From a checkpoint of a small mixture-of-experts model trained on Wikipedia: 64 experts in each of 12 layers, 351M tokens.
Below are experts of layer 3 (counted from 0) of a mixture-of-experts language model. Rows are named router (the router's row for the expert), up (a neuron's input weights, with its number) and show model dimensions 0-111. Each number is 500 + 25 x the weight over its row's rms, rounded and kept within 0 to 999. Numbers have three digits each.
After each expert's rows: "gets" lists some tokens that make up at least twice as much of what it gets as of all text; "comes after" lists some tokens at least twice as common just before its tokens as in all text. This comes from a sample of Wikipedia text that the model never trained on. Tokens count by the router's weight.

# expert 43
router:542488544497476546515503452516504518519530509467512516495487467517537499489473483542518527510499481467518486521546476528489528510504508471504471515515552480469510507494499480509520521468436480515472457517513491500491520510502527505466492497515529513441497482508515493458514481539475498527465522547489520484498494496501475529479554514507
up0:519519527519519482475488496512495524519520471456498493499464495527513522529518497485484489553469487481495540527504533509514510510563552497515496515494468493526473471553518459499469488514476541439543476537487470483492503486502468547519481477482486524471444505525516520472495481499498518510548512488513498507468472475531517540460533510512
up1:498459518541515488541471445545509523492541471505537505501462472508486497497508516483506496486470465514456485484503505522532505535529486482519546493496498504523547488489490517510517457424502528462539493530465506491505529553458462432460477512503524530519511460476491521517502451502513511506483552469544542518469495529485484513516523519537
up2:470541516512524511503504505479524548493509444535516491458505494524503488514519510494509522499513451508507446506478496509503498495500526540530557487496477500471453484505491507501521485492498481483523500521519584501514527485502475485514451493482440466525464529532504524494497485487461518495505487467563504509487483434507468496476512504531
up3:483483513464516510500488481499471478527495466515503506539540472504506513475501497520480482502477472512517477486511511484463491495505482480438514507522504525494498492501524516512436528462515497446482463505516503482517512523537493475512520487535443493483514482485451525553452486502507454521522512493516456519494486498473476508522494485516
up4:511517510522471455480473512513534524497514477474515465491495487511528536526532544510505468496498497489456496497507509460477485515513498527553485541463471512544514479465540463495484495474466505475525492474531459502460541513484500525495542514473473545505498455497569537523452474442549513474522512472539502486475459483523471522495503476498
gets: "ra", "in", "el", "il", "le", "ro"
comes after: " L", " N", "L", " S", " n", " l"

# expert 55
router:472542533500479450484524530460521445513460524499463544486545476497466490455467458498532515492491471478504512458537537500539497474475488477498476503513484484512467538537489495524526469507479469527502535465547477529477469484499463530545455504475475494462516488471476508491534499514499523535497459524502475472479500486527477520475492530492
up0:487468516512508532506497486523488537541521475482526462493430509493520498525501524508468492541484518498494514533465499531491490506526570498494516504505498512464531444498472484493487532520503561491515441544466493495490534545526512546506514456499514526493461514501527519491477503523505500488541512488521525522514515520503482470463507493495
up1:480466507557483553529487506515446548475512486508512517512459476495540494504507501494489496481473495506468463482516498537494487552508512488541515502448491487475530501491460531502508489483505506502511443499455504498482568543472493506468497488538510505488518487491501484532524467512478471507512555487505592510521504523499472523499528522483
up2:483548517530521516527483450466515512496514491509533478484517484482480559524522527528495480493514479477515488489465450483462521489471563524501499490486510502465441471519493508489534489481533508492524510534490529546507488482502489449526475499481469495538498543541501509509502481466489513499533477516541504486519489462481440511499487502513
up3:521469502470542512482501480522500485507443455498473476502516502515501501510511516507474499509498510527530493482468494510515502492546488489446527555524475505450512521494512436513479527482497475455492488501505542480507529533550497501483529478489478479488538508464473526505460519485521500514507485484542497500541481482474459493514526476504
up4:477508538514437474496497466484556512486495502462505491504468466480530514522526524509527458469475484488475482484489487468475536493514533495528496513500494545474510474481513461497507486473492470506506487473490444517450546528499508534512546481487494517477490457526522529535462466480530498523532510493534535496487454476506469514456505503512
gets: " b", " C", " ", " |", " L", "17"
comes after: " |", "-", "/", "0", ";", "1"

# expert 31
router:470535530513491454476518530457513469512461519490475540484539492506463475469462478516533509479499454472507512466526536503536490475485483482488475515514482497512480531539495476533532469493492477522510526477540470532473460481502476525546449522479470487466512485475475484495538509499510524547496453507515469472483492456532488534480496529502
up0:504509524506440475496509435536522547537526491497489485493453481486510503552481492495460498536506504491505514518506526502446493494550549493474521544472496534473514486518548501518470522521488521514514464539502482481478537530506539523507542493487512524501468477503556517512487463531465501529505505473494500525484499493532504477469511480461
up1:486446506542467520536495488523454501499527481507539499523451482475494459498489514532515527502489501501479490499468481507484499524541503489558489490496505484506528490492505522507513504467490489484515465528465469456483522522461516481466524501485496528494514481493500506496494454517498519520485523474533569518455510539480480498527514526531
up2:517505521493497499515497483499503515464517454496517460474488536501534513560519527492480504495515485528503466543461465486466474507491568529514528514490478480471456494499494475502501539502538545492491461529448526510516511515500502490520515485511478515547463515553488512496452490479494518473514533492514500518506493461487459482470479481522
up3:500471484503532511499502481528493502519461449486469471520485498515535517534501532503433519530513523541517505493485491501494464510531496521444516490518495515487533520469515520504482530481494512478473453531483530464508556549544514496483539481524473505510485491499499481518449496499506491498523530482500489524537502497479479464524514481510
up4:470503533492496472471500488501554532543564457515529489520476480495528477504504485510504473518482505509466523510515484446467488491507508542518465531516481495553521469496499451525476465484467532497493490493486467511467529513481492562502545495500470495512485476532495527525462482454524474490542514479548499519511484483503494519518522466528
gets: ".", ",", "6", " St", " D", "7"
comes after: " ", "201", "-", "199", " (", "193"

# expert 4
router:468541527505488447478518530461506457513465524500474532480543487502466480453463472498530512486501465467513516463516545502527497480494488481490466503503482485515476533536497488521538474505473485523516532480544467536475452480491461522541446523468473476467506494472467479489528519502508512536491457511517469469474509470526501519479500532495
up0:495488504508530508497475483563525522520514477463490484508457462494528499561496534496484498540496509526503498536477487515495507539496557507479564513493498479494532454502493483473452536523519537472515475531497519476473546535507491510513500471513517539498466509514519531486476483516488468511547529485495524540513480500505508506478518491495
up1:456466473537468496510515490535452535491527479508523495538461448540503495509516494526510460467500506516464468486510512522513482545507501535470504515459503492491546481501475510532478487472537530463502448497441490509505543551459519475487515479490519497479504466500475479530504435500496500507512536483520554524472480513474471529506510516533
up2:499508507499512490534471488498495539464509477492497465509484483494516509529518546452517511524506509508502512504507437532464509505489606545486533482470514492475484501496480509462482535476530524470493475534480547514536513513500525486493500458520493514572496543552474494524484499482499527489494514479526503518496475492492491513486496508540
up3:486483512484503503481479493507479490507476475535483495537526501492522515515495519522475503511495487497506500510510495532510490502504481470481500515562499526465500495463505481488459510446485466483473477515480483440514518519530482461499532478512461506478519533487477520508459461476502469505535508446539483513522498503503463463548509464470
up4:501512547499460472470487493500555506483503464520500492488473468507510488521481490529527479503513510492510465498537480470505499497527516481484463505503474506499506465426525450502490491467474533490515492471482477514470510490500488529509527488499488519486496456494480552544445501457549501488539516490566506512503446461526513534510490468519
gets: " ", " W", " the", "200", "0", " A"
comes after: " ", " (", " |", ",", " of", ";"

# expert 22
router:482546527517491445495522531466508463511458526503480534477549495498476489441470482510529511480491467484515509451523536493535496480489490484494473516505480488524468542528498484517540466498483485524507541476542478535475457481497458531552450516474480489462519488463463481489538506500501518539493461511513463471480501467526499522481481522487
up0:506508512492474502488491478527466546503527461469508486497459493506554508555524511531465469555483512504510492546503452504536508517530543493498530505513489473482509454497510477507472519531480555483540478525475494516508534532482516503512511488477517539502478525521519502500486480514461496477572494460511512501519470491506475508490496508475
up1:519449483520474507516514467546461530490560505511521500514438485457525519518525549484489504503499489520458476462457486530465490544512537483511536507466502491499544478447455489486469488486530540496539440488441487491505539556485509478459526454508510516503519483518490524524463472515487475496535528472518559558504502518481494481537516502489
up2:477535524515521514522474460463524509489517471514546467482495496503504532529500531490493474489547469484492497495466504519454515477491533529517501497490529502498464479526511491509497489503493493494525485522518523509523496501513500462530490491487458477524502517546478468484473463457471536500506526497531520526504500464498437491493483488522
up3:469488503495511505537471481534472476483451471499493489536520531499512511534513507535446502509489502506534493489484499523490501506538482510468489516498513488489521532463548483533445479452512467486460493520519521501497488502551508497515499495510464486510518488495463478544459472472505506512507533470495495511553521547446460487514526493516
up4:514514542525475513498476485512553518478515476486499480504463482479546551508486506535501469483486498476478487513522462469473484492537533517501479527489491499501522445449496459509479489481469521475503475459482474518485536505483518539501543522493494497492448461536527524536467505485530474497522527492519486530503445469505475526487507492514
gets: "5", " ", " K", "-", " T", " c"
comes after: ".", " |", ",", "\n", " the", ")\n"

# expert 18
router:490529513503486481489537519483508497467505496466487539443522491515466507496465447495550522495517489504521472462519501488517512496492510491492448542498506483473464504502479490527515476467471462518481558503546476513510477483487458507543463489460481492465494460514498475522529498512494536541481459508510513496519464476558458527464501518481
up0:463517496495497512470516485504468533501542504456490514485492492461531470560508496548489515575480494515479535507484521513518507503507537477501539537511471528474505502530486462493478509529479532492509484537478483516491540530462477523521496507464500543472481474528540512523493472494442495494540501450507512506469486495511504508468481519492
up1:491466502522457480525470498506509513487530473484534526515480450478509485476510496485520514511482522507458490501510520509505495531491541471486506503442508480494531478501495518495511462453520512451506502480430466510458518544498501508486526504512503514485503473485484471535477428497480466531509526491526571518456529553460481489517495523515
up2:500531498507509541534472498490512496494495457518516462471513490491485572536528518494495505475517510523525513507473486469469525472464513525512513521502525492492447454495495523475553494522514491489508499517514529547486457501480499477494470481504467492540484521553519488502451474469468515489536484481560481484514511480524441514484482497494
up3:483495520500515524467497508539516501481463457539508478515519499512506521523474526510455536486486488497515476486517510492525490510514474491484501494510513497521492505458512474509493488467504481479518500516540510420505513497561475503487477490492449493490504515515443495515459469477488488508496497521510472523539487466498456480513520495514
up4:485514533525479471491492474470540483545557490471495482482501502504503511501508520527529472471511492453441476493497515500437469508500503503513449538505496533496488463478536466492499475449480509484490497475491472538459544537449475541502566506502482516481508477514529519540459500460537443484522519434551478478494477487536494532495490472506
gets: "E", "L", "A", " |", "I", "P"
comes after: " N", "A", "N", "C", " A", "I"

# expert 56
router:457564537497529500475514550486455472542502526541514530487515515510470480526471495490527519445534498531478464475532492537498537479502472492516487493530484491488474529481505509507509502510498522507493502464539539508510509478523423472490505498526443466538502488526463506498472470538503503545503472532528499539491506484503485518525520521519
up0:463510506489478483517517496524508534546558523499487503473455436511525510543507530495486515527476484497505510532480479549493485507542541509493506551477476507497514495552507451502471524538484570465551499562529479508445536543478485498518539518476474503490457468502528502520478487486443462485497507482502482517523489470525480522486499497468
up1:474464484533489521482492461508484501490547471534492515524491502478513515509481524483510502494489491536476477468470486514523493548555528493516495503486549459478537490490434489533513492470558494490516499499457497471482525522439502490450483486490514531490516468502488501517495477506497476527503554478524557525446506502515490506481496520528
up2:478567496503489509507494493467500498472507456532550484481512514486468486516489506513480524504504474494504494531483488521458499487483577522502513541467503464469489475492484492497477472491505509496514448528508520511511463515525494505517469501504458471503455551519523513497499503476471558495524512523512493510504523469515454500475491511520
up3:489483487501495527496473496509506509513491427507486518513556493491542538513489522511475497494479495528523522504518469509489485513521491508468529542520496501494467511509508470501437491493506496475497501521447528516500471500528517519476496490485458499499490472476451514525435488497540461545536493485546507519487513490506450463489528506509
up4:468525525520493504467489496498543500509532490522514466511482507501545511501484503552496489499529502468504496504511500516485485502526511521541425522494513528489493475458531482480454443468449530501487479495534479520506509493506491502517548463496453477479496478513498524511453493463499483511513474491504509476492459470487518499504463512504
gets: "ent", "ular", "are", "ual", "oy", "end"
comes after: "c", "p", " C", "oc", "ig", " c"

# expert 32
router:469508540506469451519528531443504466516483536507514542473520458519461492467477492517519505485528491474465512468568516496565509509486477492491496489507477483510456498515526463520540489488472479508481521480541505525475489493508462504528474500478480477466515530479465489537536476488501492543490493512485481480496508537518485539518489536508
up0:487491531480451479485472481526511563528542499462473522456490447494516505531479516500489501570452520499485540556483481506524483517520541494464499529505512481441516471539488474495489514507462543501502498553503509529487510520492515539504505493480518541497469490519515506508481455528473511498546489499503500475509467494551489520484494498496
up1:539491502521497500533497506525487515493519478526524478509452468496499491558513508519479455482487483519506488466486522532508496520521515472487490504470507502532552483466443517496497496454523499506510437518447459523513541523455525468467509491473510512503501485554496500527489454517495489528555521462539547515449504483463489482504474488515
up2:503545503514499562500480474493502500490511454513553518529486505483470522504517544454469506486535511552508504529505474493447491481463561509507522519473504508487455504531495530471517483495514527503506482528516511552523518510517501500502470490508488470527493512496479468506479467521467552498497496483504487485481472488520469473455486498497
up3:489487533474578558490485483506473471466456454496505506537508485517494489499475526501472522514514450539493520473529486515515490518524531463472510520520494493500482529478541520504440532454514489487485476535500529457517513503538484515471515471538461492476485487475485489489506503504472518490523506476527455519494470462466466492503537475509
up4:506507523502494472487522450511543521494505471470500479497483486518517510513491499492510466511490529481480470507524485482484489502492522518512498541512506499505472468470529475528522473439450491513467484467536456539464544500489506519489530487484463518488480473528524539546437479461507469503532547507528470494470485481501499529510477494476
gets: "ant", "-", " |\n", " and", " |", ","
comes after: " ", "\n", "1", ")\n", "4", "2"

# expert 21
router:532517456515523499482538511485508479515438513546495509526525524494456535514472496500484501525513524518533513506464471508482479472502508548508525499506516518498498480548522506512521525535520480541533521483523503535473494450521481514516451516506471497508522527478496506476507479488526521481485475506501452546519503490478534490527466475468
up0:479497524519496496485508505515458515554555499494490492475477441513538461528478494514498513509485523504492515490472532507480486514520561463466522548481482486462493471522532507482494511506463530477511486537498492532490499498523488520526508472458521499460490516507525559467517468535456486504496467476523506514495471491501492510534509521495
up1:477493508572480535498527498502470505487506493514478513525470483481500481516499536516534530520518497507505460479527512519496528497499529483550522497453495525482514469499466557521501481423504512504481456514455468513527497551436499467466523500519510527517506497479502480507477432542508530531521528476566549483475492507509495462529495512519
up2:504534541475512526543501496512521487492520497515561493476504514493478482508537545432468508501473481507510503481479492506517493497466547472495493507502503483493459473503528513508500470502529513506486490507473507518474473511513501508506488546503483488535469482569509500494476526475497532495484505471551487491483522459515451466525483505530
up3:479490539459513489521497486497501474520482455507500484470512504497524480542482513474482518506521476484542509492512492501533475504509482485513511526541482511455495548467512460480487469460470497486514496495541479472486521505553504520505490499524445506538509465461480473497506470500493477506516510472527483497503526508480511523519542528508
up4:462499565528487477481530494467548483494519488497499481484447447515534504502489527505562513522482480476486455489496483489481496496502531493521481543495487535516483457470516485473477482470483482528477474463509467531454506529492479540493522501508446482457465465517535530536470482437523502512542523446550502483482459460506517505499527459492
gets: " as", "ual", "es", "or", "ep", "uring"
comes after: " st", " such", "-", "y", " to", " in"

# expert 50
router:471531540512489444482530529465505453518466529503468538482540486501468484446472467501531506483510470473514512458526545504537500482484487480492469508504482502523487539534496496530535469508478484521509550471536472539475459478491464530552463522463483479467510495468478491494528511502502510533495466509516458479472510472523490531466490530495
up0:494493499505519513481486481547489524509555498490491456528446488506515501565537540502484493529494533522455510519472484519486482512538559500486520499492485503475510470511494470492438546540511519499512456519495490468499561529520538495509541476493530534500484490529544520494490500492479491492537498507509530530519486515495501485518528488485
up1:473465478540474505512471483538469518510543501523517484537445482487511474534515497517507469510521478501453475486492471554497505518509490491505506488480525496508553453468454494518484498465502505493502455505481491492515523537459538473483518467515507515493508474504493480530497450483481470518508517502513562505494528502531485492516517473520
up2:465526510521497522478466491488521519433510474535576467486502510489482514531537506471494508483520498522523472510495478463499520493464534533535518469482479487479482467500468495503495477505514528499486484540471510531534515535506513491527495506499477459557493504569483496531496486457489483475510521483547495498471505444498463502497475495546
up3:521474510475506532511491476525514502496493426483483481562490506507536507487510534502432506518470525533517515506500510489487509513529518492439510519521486488482510508443512479492460514491537493481458461534470536475519507525533509505492518492523492505537519518491476503514431491482534497466519495510506497518512487490464508464530545490517
up4:490532498535486506503499493504528497509534446507499453495463458494523493522527509511495511502514491499514492510482488506444506481500530542509474521496506522489502460414517490470486494497487528480498466501478478482505556543504508520478554480498501527514477499499542551512440494463526493482533511447542508533515458476502493500531527487480
gets: " ", "3", "4", "9", "10", "."
comes after: " ", "|", "198", "199", "201", "200"

# expert 41
router:465527512475464475517511511499498500549493506470494533490525513502486476446513455544536471528530491486528528432543522521530502488512484463510504496500453458503489579509468458518485486520511483490538552483566508527460471473512471460521481494489496519501501464486481477512540489482492491499511454506489495491523512486541492506500468507475
up0:499530522529464534468494469530468495537493482477466471469493518509525509520482499476486481536508496514533467526484488516475481532544540500496517528470484510498540494523498456513474506512486539499518450514502503477464505528512496512546519481471501534465473468511513504492468508540502516498504507485514501495512500511507525502452488509465
up1:507445474519502522519487484526495501520531518522528526529455460491541486509503529479506477500480478509466502480493465487477515538510471491531485472451516482494557485465481518490549482488536510457503483513453499479504557560468483492460477489532522514507494488518488495527470490501497455502467552489503535504475514515516461508505511516514
up2:490477486495563533527480467469503519505485470495560441489486522469479500558533528490449496465530455485470509487476494524456505502482517512512530478472482495495455506471505469484518529526516508487500493507478531499518539524521524475500478492503487474541509536549494517486482527506482484460510502536532474475485512501513464469513465512504
up3:491462523465522497503468485494514458523486451497515509499536495521536500498495507489427515505493494531509486466516504469511442514533488477428497508520518539492517485471528505526459525469538490472485472531463505480500503535535498510514515501528460455496506481505467484512475462496498472512522521478517441526531517475513521502518508510546
up4:500500533519490469496462468472525518488529499464513486508478501509512508503509492503465469483456456486458461526516498498476475514509528492500480527529489550543520467490554477517511471420483520502499490502535472524486523557509495557507547497450499520506457482516532504514471471483562507518507568472509485481457439486487504537525494499533
gets: "ig", "ab", ".", " to", "202", "d"
comes after: "al", ".", "el", "ed", "ad", "n"

# expert 52
router:462530529514497448480523526457491462505459529509470537479539483503465480465469468502524503466499461474518523451521537504532494486485489481487470495504478489520482526525495484516536473488480482523512533472537468540471452479495469517547463522473489471466512486486474477484533511493500514528496469514510465465477513470526498521477489538490
up0:479473553503482518477461493525507571505526498472495504465462471500580538530503501477480477522446537487494533530468478518495468531538535487496516501530477521470527485523489478521460511531504545506504457531475503502489558518480503554508511506487514509488456512514536511508477525522428460488536516490525492509494460493536489528495508497512
up1:510458472527500514503485477552484517497539486523519470541445492482536499537508538509492498522488493523481481504466482541481491527510525504513509487445509478504545439492485539467462522491522530483505453509453524485491545554475514469463524477507506510524520492515533504517482467471503475506511536488505569528490496540479479495515510473506
up2:495534533539501507534464504490490513526484440519542441475510485478488567541485550466488491475535467476516504498457475503498516495501531500495507475471470516502459492545480515543512471488516515500495499514482509532499497497488509458509467490493481478539507518534494537531454470472464504501503525510526468497498503467507435513509511505511
up3:497518473469516528468505489509486490556456445534518500503522471505519537481488507497439506512485501495534480494452484498480479474502506493471505498544507516484500516489476487495486519457500445449479471517496505480501486523513508475482517505534486486512536502508450492517462502498488454470517500480515459511509525521481480469537510470521
up4:494518523520485503460505481488557530523533466510501433532474463499533509493534487531503476487520497487471490504500506459465486513510509534533488537517481531525486461474513460513469486477515516482502476468493480532481544519494477540488565501514451517510492505530560525538428474448539476492523506482546505522516436472515483514495507471518
gets: "201", "200", " c", "1", " S", "16"
comes after: " ", "–", "201", " at", "202", "born"

# expert 58
router:466529534493475468493513534456508484492465509488474540456527489519453505442477478517527500470503487491496528493490557486517490500493489490475476508492483518511479524488509496535509453493490493552511538460536482529483465489489460536539457517472490495472501485456488483479536499507512496548478456523509482481460498486537482520480483522468
up0:475498528485480481508489463527486524533541489465490499490470484495535494543493491512491484538466502491488520528526487537501478505516538479481534519495489475495518490525512489516471537551479570457476480533506493503487560539539504506522503476476533551491481494518517519476493479524487512517549506484511505529541487489523525527496509516490
up1:518457501531492527525526481536445501493521502518506483528450469488522486550526555505488489491503490533474479517496480543486512513525518482523492485459502482494551454438462543482506478470532527497504443495474486491505547535467511497446529484497544535500486473517495475517470457490501504499516549469518550537466518517441493468523513495521
up2:492536497547495497502489470482508510510512470529542451498501516478527507542498525500459519499517505502513427480485475503484499495513523509515540516480505494533469502507493489495505504510505532484530493515487513553490503498509492449508485535481473506547471506549490504530488503465459485490523513493555512484519516437481448502473485493542
up3:499487500488503513498505476515528476526482421527466510523518480541517505511496502462446503510511502559541467489494506491500467502551506488464501528516488516506477510487483490503458542497503507506475493523515557484502498524504489485495494500516430478519497528516444489509439488477470461458528482462516449506530528490498500514525518495509
up4:498511519498504493466474498492560471517512459514511496505493477543514492489474509496524466537484501486485484516489475465460526510520501521534486516508500524507522485447550456525465478484478526477504479509503452532468504502490497528497568496495483526462510467503505532505451462473504509449513529465528524482491419468465479525483473489475
gets: ".", "\n", " |", "|", "\"", ")."
comes after: ",", ")", " |\n", "–", "i", "°W"

# expert 20
router:478535532508494444483526530459509457512458528507477542485532487500466486450470471513532514480506462469513520459533532504528499479485484482490464502510483491521471541528495494516533468502479474528500538467539473533474449485493469530548452517468464483469507492476466486485534510508512510534503474512508459473475513470527487521478490537491
up0:496501480514470553483496458509518520499509447486497470474437479490536514548509518531486485538499525500492485521479485541511513483567549500507509513521457488460539492458529475501456529547535509496480455552493496512506528500523490503486506505486524523499471527534552509477494503539496525498489533463498502502520466489544514497462530512501
up1:512471520545477514541521482517465554494528469501521527538458459514506473525534502511498490495469514494478482476508521542461485531514517493494498477454518502500533462471486532516524477492539486479481466500428475526514559581471503483478514490488521513492479488474484493505503465511503473530520521483507545521471494519478515458500489487491
up2:505534500514485532552526487494487541489516459451553482509474511517490513566530543494464509504518499542502506534462476495453511488493548505551557457506465507484474491476472491490499486518541516479509439517474510517514519533501524493487514502521459487533485492525512500521450454464466488483502509511506496525478496480496480493514499500544
up3:478485501488496496495506501527508480503456443514501496506497477514522527523487509490436521497500483503524500495530500506502478505520492487463505525514514506473494538489521460534476518460509509474472475544514489472517494531524531513479518494550486497487503476476471474499454505479516486486499498480526483511492522479506514447496519495531
up4:516486498514486522464503479518542531494531483473517466494455485493547520508483500515504480510492506499484481522492494485462504532512547498524494528482502519495538468467517459513444484463487529467488456492468506538484562531504508521457557499489490531515472469525540540524455503446506464509517545451522505496481454494492497464510511476491
gets: " ", "|", " the", " N", ".\n", " t"
comes after: " |\n", " |", "|", ",", " and", " a"

# expert 10
router:486531543521498486468519500472501452513475506506480524494528514519499481440475451518514496479491494500515485453524517479517495481502507500477473468507504468531454554530508494519519491486500481530491529506545455538506461454496475493531442485481474477478479488468469532469528536493491508523486496506494465477476499464527510526466496520499
up0:528511519474494492472521481503528502534511527508509487461486451536521499532466508510474505525467549500524522491490501518515522514520508484497525509502471445455529491524514479526482507540474547483524458543510503488502499499517531518527508449502500508479470498485499524478488504530537490484516482482478499525502488475494473509446512503500
up1:512499489504456478553499479524471518485557494501532497488471492498512489548508510515514457500513501512446463493483473537499500528517501488543500487439498479515547458473480517484477515475525515495537468506446513490501554550477503510505531501524506515532534471527501485509466478483524521507500538463523559557473472517480462478522522500514
up2:490524473518511496528461455492481507499518488476544486531514502478490488522505533496453506549490519498477524535463466459474516496465546549542505488500510474502505485512491541492510487486485527551500500525509522504528495500479490491513475466462487460521462493559517481515472456503456527488528502517520489487484513442478452514467465487518
up3:503472503476496504469490482528521473499514453529488515458509524497510506496458512508496490504485481498523496505502493515500482537507510479480523568541467514482499513506516458517461494462480517492482465516488468492497478515533518507503544464515474492496473492483480462535466514489505476471490519491527487519533518459478509480520476492496
up4:493513535524478483496560507480555498503535485501523467470467485496544529492496511500486487503514497504456473476485482479456492487534505511539483561508485524494483467464497441544498466469483515465496488446499471525470523522486481568500520492475474516475470457507500524525460532470537442484526487480545499518520467483500485519483521477469
gets: "7", " a", "8", " after", "'s", " an"
comes after: " ", "%", "201", "200", " population", " household"

# expert 34
router:516524523468489517531490497498529469494506526506520531475561476517491525467505489510498516510487498455438546537517487526507482515461508462489460491469555511491499511517504487526489507488495528498501547544520484522467483514506467534508491502517521464470450524496486542473503505504472543502537515511455477463522554516522500546471472477541
up0:497501543509486483499494460538487487517526490476501495463483475514520538549459544529485527535472469489504491500499514513483506521536552493509557518498488516478509506518513441514462521511491487460540455531464496543477513508518495548544471490465505503477478456500538477490491493507429481533554550486520531495518486477512489524475530482510
up1:510454492529461478542501452540488522495505471528528523497497471489535520506504522527506509482484457511447481489490478524538518518524512485517527477456484529522536463504469524502493485456543500470524466496477504493484542512488485493454527503494507544509476435518500463528499485483461466507558529456535571499472500527485498475505490505534
up2:509547503509503522512482511468548507480493483518498482498512457519506530545502522469449499481494458513514489490483515497470541488475550504473513520468508487485480485503495485498503486461512528468506479517472541552518475504540511505538482485485466485537476532499490501537475501503492500494508529468525481488472521447522460490483446509541
up3:494507510456495549503499493492483471543489444524481490521519489521524498505480511509474517480517498489537513491501505523510509481522480489470493531558478512460526484470502472504458515464509478478463498549544499488495512477510479538487472499535440495522464508463516499490473505510503450518493482477506504535525498466513479496522531498506
up4:509537533556483516486485503481560512537488491502500470497503474519520515506487491528488467500488489464469449505521470462458506496496535529539486535492482538533468455469532477477491448439485510512493490503477455537473518508489465516505530492437472527490494469523533522528488496467524508503525507489525487517523475472531492512509467469481
gets: "om", "im", "ust", "ed", "um", "am"
comes after: " S", " s", "S", " d", " m", " ex"

# expert 26
router:482532532513499447486532533461508462511466528499485534494541485507477479447467464503519522487500460475516519459523541506536495486495485493495473505506485489519468549534492490523530473503483486533519541469532473543478462467498459536551463529468477473476511490478469493486542514504507519537496461508512463468482510469531493520479499535494
up0:488486515493477494490457476511479521517546437451467471530464480513535503545517528517491487530485495506511472512503503484507511516519577509465516485510496487481497486524490497495454537516529558499462466541451517476486545535512492475468502454499519553481477507527518518520491506507479490468535519495498537521517468497519484493481539494511
up1:504454521505496502535486492535464573490529496526517484485445498514513496510505518489516470506496490504466438476496495545491507525516525478554497487462494505519556481469466512538502459451498508493493458533455499505506539526483503465477509466489517510514496481507481472540508435486492485502502518475510529502481543515502490481515488495497
up2:527478490521482528544476499487507501482484464527511442501492503473504515548514526495487516508511486496504467508501497489462482543503553506490502516471475491464496484502527504513511503505534546479524466563465523523493515506499524503502527498493464497556483496533483502505429506490469498476509545485531524503495514497487442494499496512527
up3:499484524493489515493470461544490461507470471508498469520531482498484522514497498508466498516522491526566499491510476518496509476505506466436516509524504521472492516466510474478469543473529444489524490509512510458486478505571487501513520500540445479504509502480479498490461489471493490495497485501515485518523506505461457462510525489509
up4:483482524529474496469462468484565507470516467538541466490482481523529495520519480507497451514527498484475472497519465456451486519500527493534486540522501517476511464419518467499495490459481513508512484500505483516493535529504514521491584480504493519525495479501511533522465500460550482489547551454517503501512460460483494498504523465516
gets: " ", "6", " d", " g", " P", " $"
comes after: " |", " ", " in", " the", ";", " \""

# expert 28
router:473533523513496443483523531462503458506455515506468537487540491499475483456460469506528503473496457472513520464522529505523493467480485482494465507514479493520482538519498493534534475505470483531510544471539474531485454487496461523553453521463465488477499496484466485493533512497499515532495476512513463464476508477529496531472492540497
up0:497475496511494510494477454556508517514538448480507463507461493499555493566510501523477472533476514518481494520476470518496504515558572505504502505507487503508538464504508476509450530534513536495502474533505510471486541521510516503514533487498500510497476505512515517491485499498470504476499517487507527530535491495507490498506521505531
up1:516481491546506519539494475559462516463536463516508479486446471511527509529534525501486488497483503511481482515472475521504516533510515476494511504464512516517530464457478524507515505496542514475491438498421508498500563557476511488483528452511506536503509473502499503540475496512489476505492562488536561517500493531460481466541489472540
up2:497528497510550534518481498519515502518505434507533457518500477474531482551536539511464475489487479517483508524467506520480512503489545552517545477495492487491493518514464523501493480537500537483504482489459510496502517529498505476483499459506479489533494494514493492538461462486440491475533503497555496522499463454498448476487511490537
up3:487496493471515523487489491528498473514463443509516475506520491523535478534492523513452492514515504537514488501478474507490517494512511486474526504527483505479512496471520475517454503493515451468500463511535505480500515529521495512493548460555452461496532513492457513497455464486505490493493511441524524513494510485498492492535508497545
up4:471518520521474511495514491528521491525509445486504485450478489497520507511492498493471511506505495487466494506516469476476473481486508528525480542484511510511481460457517482543497489492482519482468488442510470499461554535499490551527509469515501523472491438514553547507437527474542460509538508490541473530493473485527503500482513486503
gets: " ", "\n", " l", ")", " f", " also"
comes after: " |", "|", ";", ":", " -", " –"